{
  "n_layer": 20,
  "d_model": 256,
  "n_experts": 48,
  "experts_per_token": 2,
  "d_expert": 64,
  "d_shared_expert": 0,
  "activation": "swiglu",
  "moe_layers": [1, 3, 5, 7, 9, 11, 13, 15, 17, 19],
  "router_score": "softmax",
  "normalize_top_k": true,
  "routed_scale": 1.0,
  "balance_loss": 0.000259,
  "balance_bias": true,
  "init_std_router": 0.0069,
  "lr_router": 0.000249,
  "vocab_size": 9366,
  "norm": "rmsnorm",
  "norm_eps": 1e-05,
  "tie_embeddings": false,
  "optimizer": "muon_variant",
  "lr": 0.004,
  "beta1": 0.95,
  "batch_tokens": [16384, 32768],
  "seq_len": 1024,
  "train_tokens": 217800000,
  "steps": 9432,
  "dataset": "wikipedia_en"
}
Below are experts of layer 3 (counted from 0) of a mixture-of-experts language model. Rows are named router (the router's row for the expert) and show model dimensions 0-127. Each number is 128 + 32 x the weight over its row's rms, rounded and kept within 0 to 255.
After each expert's rows: a language model's description of what the expert responds to. This comes from a sample of Wikipedia text that the model never trained on.

# expert 39
router [181 143 111  99  89  80 188 133 109 150 144 114 117  96 112 187 133 128 154 122 149 141 107  61 112  89 113 139 126  84 113 124 103  90 171 112 149  85 130 146 155  81 104  98  77  84 130 142 113 216 141 110 131 163 140 175 115 104 103 109 174 112 137 170 118 109 113 108 149 143  80 103  66 107 132  89 143 131  80  99  76 128 100 150 129  63 164 120 188 171 147 163 108  80 130 100 115 124  96  99  69 126 119 144  92 159 150 105  91 155  91 141 135 119 127 166  79 149 112 146 123 151 109 153 131 121 158 115]
It responds to: First lowercase pieces of longer words after articles or conjunctions, such as ev in evolved, or in orthography, ab, de, st.

# expert 42
router [101 119  93 137 123  80 123 126 202  92  83 131 160 166 141 176 104  85 175  94 172  73 154 109 147 166 123  88 185 158 103  75  93 163 114  86 159  93 162 169 153 202 154 102  87 190  73 106  95  95  91  85 163 111 164  79 120 155 168 124 111 167 134 118  90 152 128 139  98 142  93 168 184 100 100  77 160 133 151 154 159 173 161 159  99 113 100 135 130  88  91 104 122  87 156 129 158  65 172 144 147 130 157  82 139 100 167 113 137 129  74 186 151 113 166 184 151 160 135  83 162  73 165  91 141 140 124  86]
It responds to: Line break tokens ending list items, table rows, infobox fields and headings, plus opening quotation marks and table separator rows.

# expert 41
router [151 152 131 103 119 142 166 136 153 143 114  95 124 178  94 113  99 137 126 111 138 163 104 102 114 146 133  72 128 108 120 156 166 135  89 177 128 125 111  97 113 151 109 149  64 137  65 139 129 190 148 164 148 101 156 128 163 106 124 130  86 108 141 136 185  54 115 102 146 119 131 128 172 153 110  84 149 117 117  72 120 130 110  88 147 180 165  85 163 124 141 128 171 183  96 140 133 148 158  80 134 135 174 118 175 134  92 174 138 166 120 111 171 158 111 111  79  67 141 128  88  97 167 170  94 113 103 157]
It responds to: Past-tense and participle verbs after was, he or and, such as made, released, built, used, known, based, provided.

# expert 27
router [119 171 151  65  97 118 155 147  89 149  70 157  77 105 136  68  92 159 155 141 100 107 125 104 119 113 169  97  91 155 131 161 137 106  51 203 143 131  60 121 125 166 152  98  86 177 131 196 175  85 144 132 129  96 100 144 110  41 125 168 145 140 147  89 130 179 115 114 142  86  64 156 143 114 118 133 175 127 172  89 139 133 117 124 124 111 125 134  97 133 116  62 105 123  99 160 126 132 138 104 134  97 147 173  96 112 139 128 126 159 127 155 173 121 108  98 101 139 166  75  85  97 157 139 134  97 171 106]
It responds to: Pipe characters opening table rows at a line start, plus list bullets and separators such as ·, •, and dash list markers.

# expert 21
router [114 128 164 133 152 182 102 113 150  92  70 150  71 116 119 100 157 136 123 156 118 151  85 133 163  86 211 135 107 131 112  88 160 124 169 111  63 183 108 120  84 121 147 181 177 172 146 105  88 128 100 149 166 140 181 165 120 143 158 168 130 122 109 133 163  90  97 124 115 133 102 143 112 159 116 175 111  99 124  55 139 122 160 103 110  92 116 155  98  91 105 114 134 172 170  95 165 111 131 163 130 122  82  74 117 169 133 178 166 112  95 145 141 144 161 196 127 114  87 168 172 179 129 131 147 155 193  91]
It responds to: The first digit 1 or 2 of years and numbers in tables and dates, such as 1940, 2011, 18, 31.

# expert 22
router [107 114 124  76  79  91  97 171 122 134  60  84 190 139 142 180  92 161 122  84  96 144 157  93 146 148 113 121 128 110  87 176 148 112 147 123 138 192 156 127 157  92  83 139 150 167 149 102 174 169 170 119 152  78  85 100 113 129 116 113 146 193 129 124 170 146 125 146 131 178 171  94  97 127 112 147  98  73 122 102  99  80 160 147 165  99 101  75 193  82 106 144 139 193  80 149  66  98 153 132 172 114 121 156 116 106 117 178 104  75 159  92 173 115 158 163  59 154  95 158 138 147 164 166 129  98 105 142]
It responds to: Full stops ending sentences or abbreviations, like St. and W., plus decimal points in numbers, ")." and heading == marks.

# expert 36
router [153 120 127 122 118 104 152 110 134 177 126 103 198 103  98 159 139 158 127 119  93 123 102 132 100 123 161 135 124 134 135  98 128 117 129 184  65 198  95  63 141 171 107 114 109 126  49 172 134 122 102 177 122 106  96 112 141  74 118 141  52 128 164 162 132 145 155 133 148 153 139 178 141 195 117 122 128  91 149 149 119 152 105  81 166 115 123 103 133 129 159 124 206  86  91 122 106 109 178  98 149 158  91  98 112 160 108 137  86 106 152  72 146 138 115 102 135 123 135 142  57 142 109 138  99 117 118 173]
It responds to: Month names, plus/minus signs, decimal points, dashes and pipes inside sports results tables, and position codes GK, MF, DF.

# expert 9
router [110 176 141 119 135 136 132  86 133 107 178 135  89 160 165 156 110 108 122 144 150 160 171 196  97 121  59  73 106 112 101 118  99  93 109 169  54  90 111 170 105  54 150  89 111  77 139  95  97  81 138 150 120 136  97 155 107 136 138 152  99  98 153  98 128 117  89 152 151 120  73 122 129 154 178 105 118 102 154 121 104  95 125 119 169 106 127 130 136 110 118 127 116 140 149 175 115 160 107 128 115  99 183 164 109 141 158  85 100 132 106  50 109 156 133 112 149 172 164 114 113 121 178 164 160 112 110 103]
It responds to: Single digits 2 to 5 inside longer numbers in tables and coordinates, such as the 3 in 92°13′ or stats.

# expert 20
router [ 73  81 122 141 161 150 143 128 114  46 167  90 133 105 150 164 130  86  90 109 143  93 124 156 122 124 114 120 147 127  92 121 140 104 156 185 151 109 104  74 147 111 119 154 154 129 110 137 117 143 167 108 212 114 126 118 166 172 108  91 141  69 119  87  97  65 105 152  99 136 144  74 107  74 114 101 119 126 119  95 129 117 134 131 106 108 149 163 136 111 119 183 131 133 175 172 163  90 114 128 113 105 144  63 110 146 120  68 153 167 135  49  92 114 146  90 109 173 154 170 149 168 149 188 134 163 134  83]
It responds to: Ordinary content nouns and verbs in running prose after the or a, like address, said, situated, article, idea, building.

# expert 18
router [179 136 138 155 144  89 147 115 122 162 103 144 114 103 121 130 151 113 122 101 125 120 118 179  46  95 151 109 148 144 137 108 106 100  88 161  67 129 138 132  90 135 137 144  54 155 102 140 137 108  55 121 114  53  94 147 143 169 131 130  98 190 158 189 165 126  95 156 122 151 142 126 144 158 155  79 147 119 155  94  95 182 109 138 157 181 172 103 120  95 143 135 136  87 139  95 116 118 144  70 132 163 141  91 133  77 118 200 114 136 147 142 155 144  91 137 124  95  69  73 126 142 106 140  63  68 153 221]
It responds to: Country and directional place-name words such as New, United, North, Egypt, Singapore, Sri, plus bytes of Thai, Burmese and other non-Latin scripts.

# expert 16
router [137  86 156 116 192 142  95 126 111 117 177  74 142 165  63  95 147 142 121 167 114  94  83 125 146 153  81 157  88 105 154 145 110 126 160 160 142 127 165 154 120 105 114 124 168 111 144  99 127  89 151 194 106 119 146 109 145 103 108 157 127  87  74 137 132 194 114  94 143 153 140 146 127 107 120  59 125 146 170 162  83 143  77 143  82 105 132 166 157 162 205  95 145 156 164 108 130 151 115 165 153  91 116 168 146  70  65  95 165 135 100  96 192 112  37 115 148 112  96  74 124 115  79 132 112 159 148 119]
It responds to: Opening parentheses, en dashes in ranges, == and === section heading markers, quotes, slashes, and line breaks near headings.

# expert 4
router [200  67 141 132 145 123 135 159 184 142 134 104 101 112  51 193 112 137  94  88 196  88  94 121  96 104 102 127 180 122  78 119 129 105  75 199  28  78 132 103 112  81  84 131 101 122 100 166 115 127 162 133 120 147  57 119 113  94 158  93 143 155 120  98  70 115  64 150  96 128 187  87 143 134  88  90 134 117 127 181 146 133 142 166 153 126 120 167 133 162 137 123 107 102 116 139 153 103 114 109 159 174  88 185 102 136 148 136 139 136 171  65 111 129 112 178 157  61 119 138  97 102 109 139 159 149 163 111]
It responds to: Sports words in athlete and league articles and stat tables, such as team, season, League, Cup, player, basketball, loan.

# expert 23
router [108 116 153 123  89 101 135 159 106 148 131 121 130 142 101 126 138 103 128 182 157  81 179 134 127 103 132  60 154 116 106 181 100 127 155 107 107 120 109 150  50 110 135 103 151 107 151 138 132 164 172 122 153 133  76 194 136 128 149 171 137  96 162 145  90 145 155 114  91 162 114 182 100 116 117 134 101 172 106 106 126 162 125 137 128 114  99 150 179 158 179 159 127 114 163 158 160 124 158 145 132 174  84  66  96  90 159 186  88 173 162  99 119 168 163 143 123 187 138 105 128 166  76 120 112 147 160 136]
It responds to: Capitalized first pieces of names or sentence-opening words, such as In, Al, Am in Amsterdam, Tam, Sh, San.

# expert 12
router [164 193 152  92  69  59 199 157 133 168 100  96 119 147  52 189  84 155 122 137 127  61 118 155  81 157 187  94 134 147 142 127 140 164 105 145  75 122 155 125  62 172 135 130 111 141 122 175 147 145  90 138  93 124 132 190 130  80 163 129 107 144 135 183 181  98  93  85 145 120 164 127 104 155 155  99 132  89 211  98  90 150 147  91 127 182 144  81 103 122 107 125 126 127 128 149 110 131 163  59 103 127 144 134 162  96  94 155 170 156 125 134 170 190 123 168 107  84 123 107  83 163 147 150  94  99  74 138]
It responds to: Opening capitalized fragments of proper names and words, like Ge(orge), Ge(ology), Bol(shoy), Kr(ishnan), Br, Cl, Le, Z.

# expert 24
router [192 167 115 103 135  99 154 204 156 113  98 124 185 151  75  89 133 139  96 146 112 114 114 135  77 162 181 165 159 117 147 111 142 140 121 142 137 105 114 107 142 164 142 136  82 140 108 148 134 131 164 177  99  67 150 128 106 147 101 146 125 107 125 133 146 142 141  87 209  97 106  52 159 131 173  98 117 154 211  66  52 121  43 107 144 150 168  78 107 114 119  97 143 139  99 113 139 138 202  74 100 157 117 125 172 132 127 132  95 127 106 123 102 171 138 135 132 120 140 120 100 103 191 129  83 100 146 154]
It responds to: Individual digits inside numbers, years and scores, plus mid-word letter chunks in names, like R-ann-amõisa, m-orn-ings.

# expert 19
router [109 115 121 167  81  96  98 110 127 110 145 102  99  83 133  70 137 133 140 159 162 127  60 138 144 110 101 109 169 129  88  98 111 130 138  77 103  69 153 147 113 119 157 151 186 141 143 112  72  98 135  49 122 177 130  92 122 117 121 117 167 104 128 148 136 147 137 144 174 147 138  69 145 111  94 146  96  91 108 169 144 147 157 158  95 117 142 119  69  82 160 190  92 110 154 103 172 200 107 167 115 102 162  71 105  97 174 120 191 184 146 148  50 145  98 165 164 155 116 120 125 186  91  71 166 136 135  93]
It responds to: Vowel and vowel-cluster pieces inside foreign personal and place names, such as o in Danilo, ia, ian in Caledonian, ina.

# expert 5
router [113  91 142  85 128 174 162 186 172 145 130  99 164  77  91 140 131 108  71 123 157 156 166  88  68 105 158 159 174  92  84 154 164 188 105 149 117 114 198 109 165 116 117  97 110 109 156 208 132 209 162 127 127 137 125 120 150 109 123 116 113  93 179 149 109  91 177  97 129 118 162 109 126 113  92 162 170 151  76 123 172 178  99 110  95 109 120 113  82 141 165 152 139  70 139 100 123 110 119 132 172 126  85 161 149 101 162 137 165 117 175  91 119 117  76  86 115 119 127 122 157 152 199 152 100 151 150 117]
It responds to: Head nouns after a determiner, often naming people, groups or works, such as actor, film, team, family, people.

# expert 11
router [138 176  84  81 111  99 152 122 148 146 115  46 117  84  98 140 126 140 127 107  90  99 147  97  97 128 124 118 149 135 101 135 139 145 116 176 119 152 170 116 109 142 152 156 141 122 112 123 174 139 129 193 183  95 107 106 197  99 141 144  76  81 132 183 186  64 136 110 155 127 139 104 127 130 128 141 156 101 126 127 141 130 127  88 113 128 166  67 158  77 150 114  97 119 128 139 114 109 172  77 176 134 152 132 176 130  70 119 136 160 150 149  92 168  89  86  76 148 131 113 119 138 167 117 103  76 129  85]
It responds to: Closing parentheses, quotation marks and periods, plus final word pieces ending in vowels such as -ta, -ina, -ova, and "classification".

# expert 44
router [162 173  96 100 105 106 180 169 149 131  85 107 126 164 124 186  95 180 149 135 110  90  73 109 115 161 156 158 125 124 161 117 174 136  96 118 125 125 109  88 113 118  83 101  82 171 119 117 172 125 125 163 112 102  81 151 171 118 141 120 124 127  97 183 121  95 118 137 137  88 118 141 155 130  88 147 130 135 158 102 151  95  82 102 191 122  82 104 161 176 141 114 115 100  77 166 132  93 162  79  93 119  75 115 196 177  87 128  77 191 120 125 184 138  88 166  76  76 128 115 123 171 140 105 100 104 125 180]
It responds to: First words of infobox or section labels like Personal, Final, History, plus quantifiers no, some, any, many and short word starts.

# expert 0
router [131  83 148 131 137 126  94 121 180 148 139 139  83 139 117 170 119  74 190 117 134 180 145 135 140 109 137 167  94 157 130 117 133 195 108  96 146 161 106 136 131 140 158 185  85  69 119 126 125 125 100 166 121  68 153 145 123 162 153 104 142 107 139 135 151  82 192  39 127 134 101 141 136 150 132 173 152 104 154 101 121 114 129 102  91 152 141  98  90 112 127  87 124 121  98  68 100 144 116 114 120 109 149 169 131 141  83 189 146 181 183 111 137  97 153 131 139  98  96 157  87  97  80  31 153 147 101 113]
It responds to: Colons after field labels in infoboxes, chem-ID lists and taxoboxes, plus track-time colons, degree signs, and words like including, approximately.

# expert 8
router [118 133 179 169 107 132 130 122  96 101 145 139 151 122 157 125 178 103 161 170 168 118 131 183 102  67 131 160 167 147 151 139  77  99 141  93  94 106 154 147 157 116 180 121 132 101 149 180  90 132 143  82 121 146 133 101 102 158 105 114 140  94 164 119  75 158 100  67 108 154 201 107 138 126  89 131 117 141  73 150 172 128 149 176 136 113 170 136 117 121 112 178 110  95 128  94 175 156  88 160 148 107  84  75 120 103 151  89 149 104 185 112  78 179 169 137 184 115 148 163 159 138  63 112 149  75 140 116]
It responds to: Middle or final pieces inside personal and place names, often after a capital initial, like L-inc-ecum, Kim D-ong, Kiss-ed.

# expert 13
router [156 176 118 137 131  57 198 137 134 150 110 103 137 126 119 152 100 209 119 141 141 127 115  74 131 130 177 102 129 146 114 124 144  99  84 109 118 162 154  70 116 113 146 123 121 127  65 164 117 151 101 145 165 103 116  80 139 138 138 139 106 115 144 194  66 135 118 120 145 103 182  70 151 109 121 158 124 138 154 111 122  99 133  90 105 158  83  78 148  99 116 121  98 130 120 174 130  73 137  88 147 110 131 149 154 182  71 115 122 139 121  91 122 182 114 157 154  47 166 144  69  87 160  77 152  96 164 116]
It responds to: Closing parentheses and quotes ending infobox or list entries, plus field labels like Coordinates, Clade, Location; also sentence-initial According.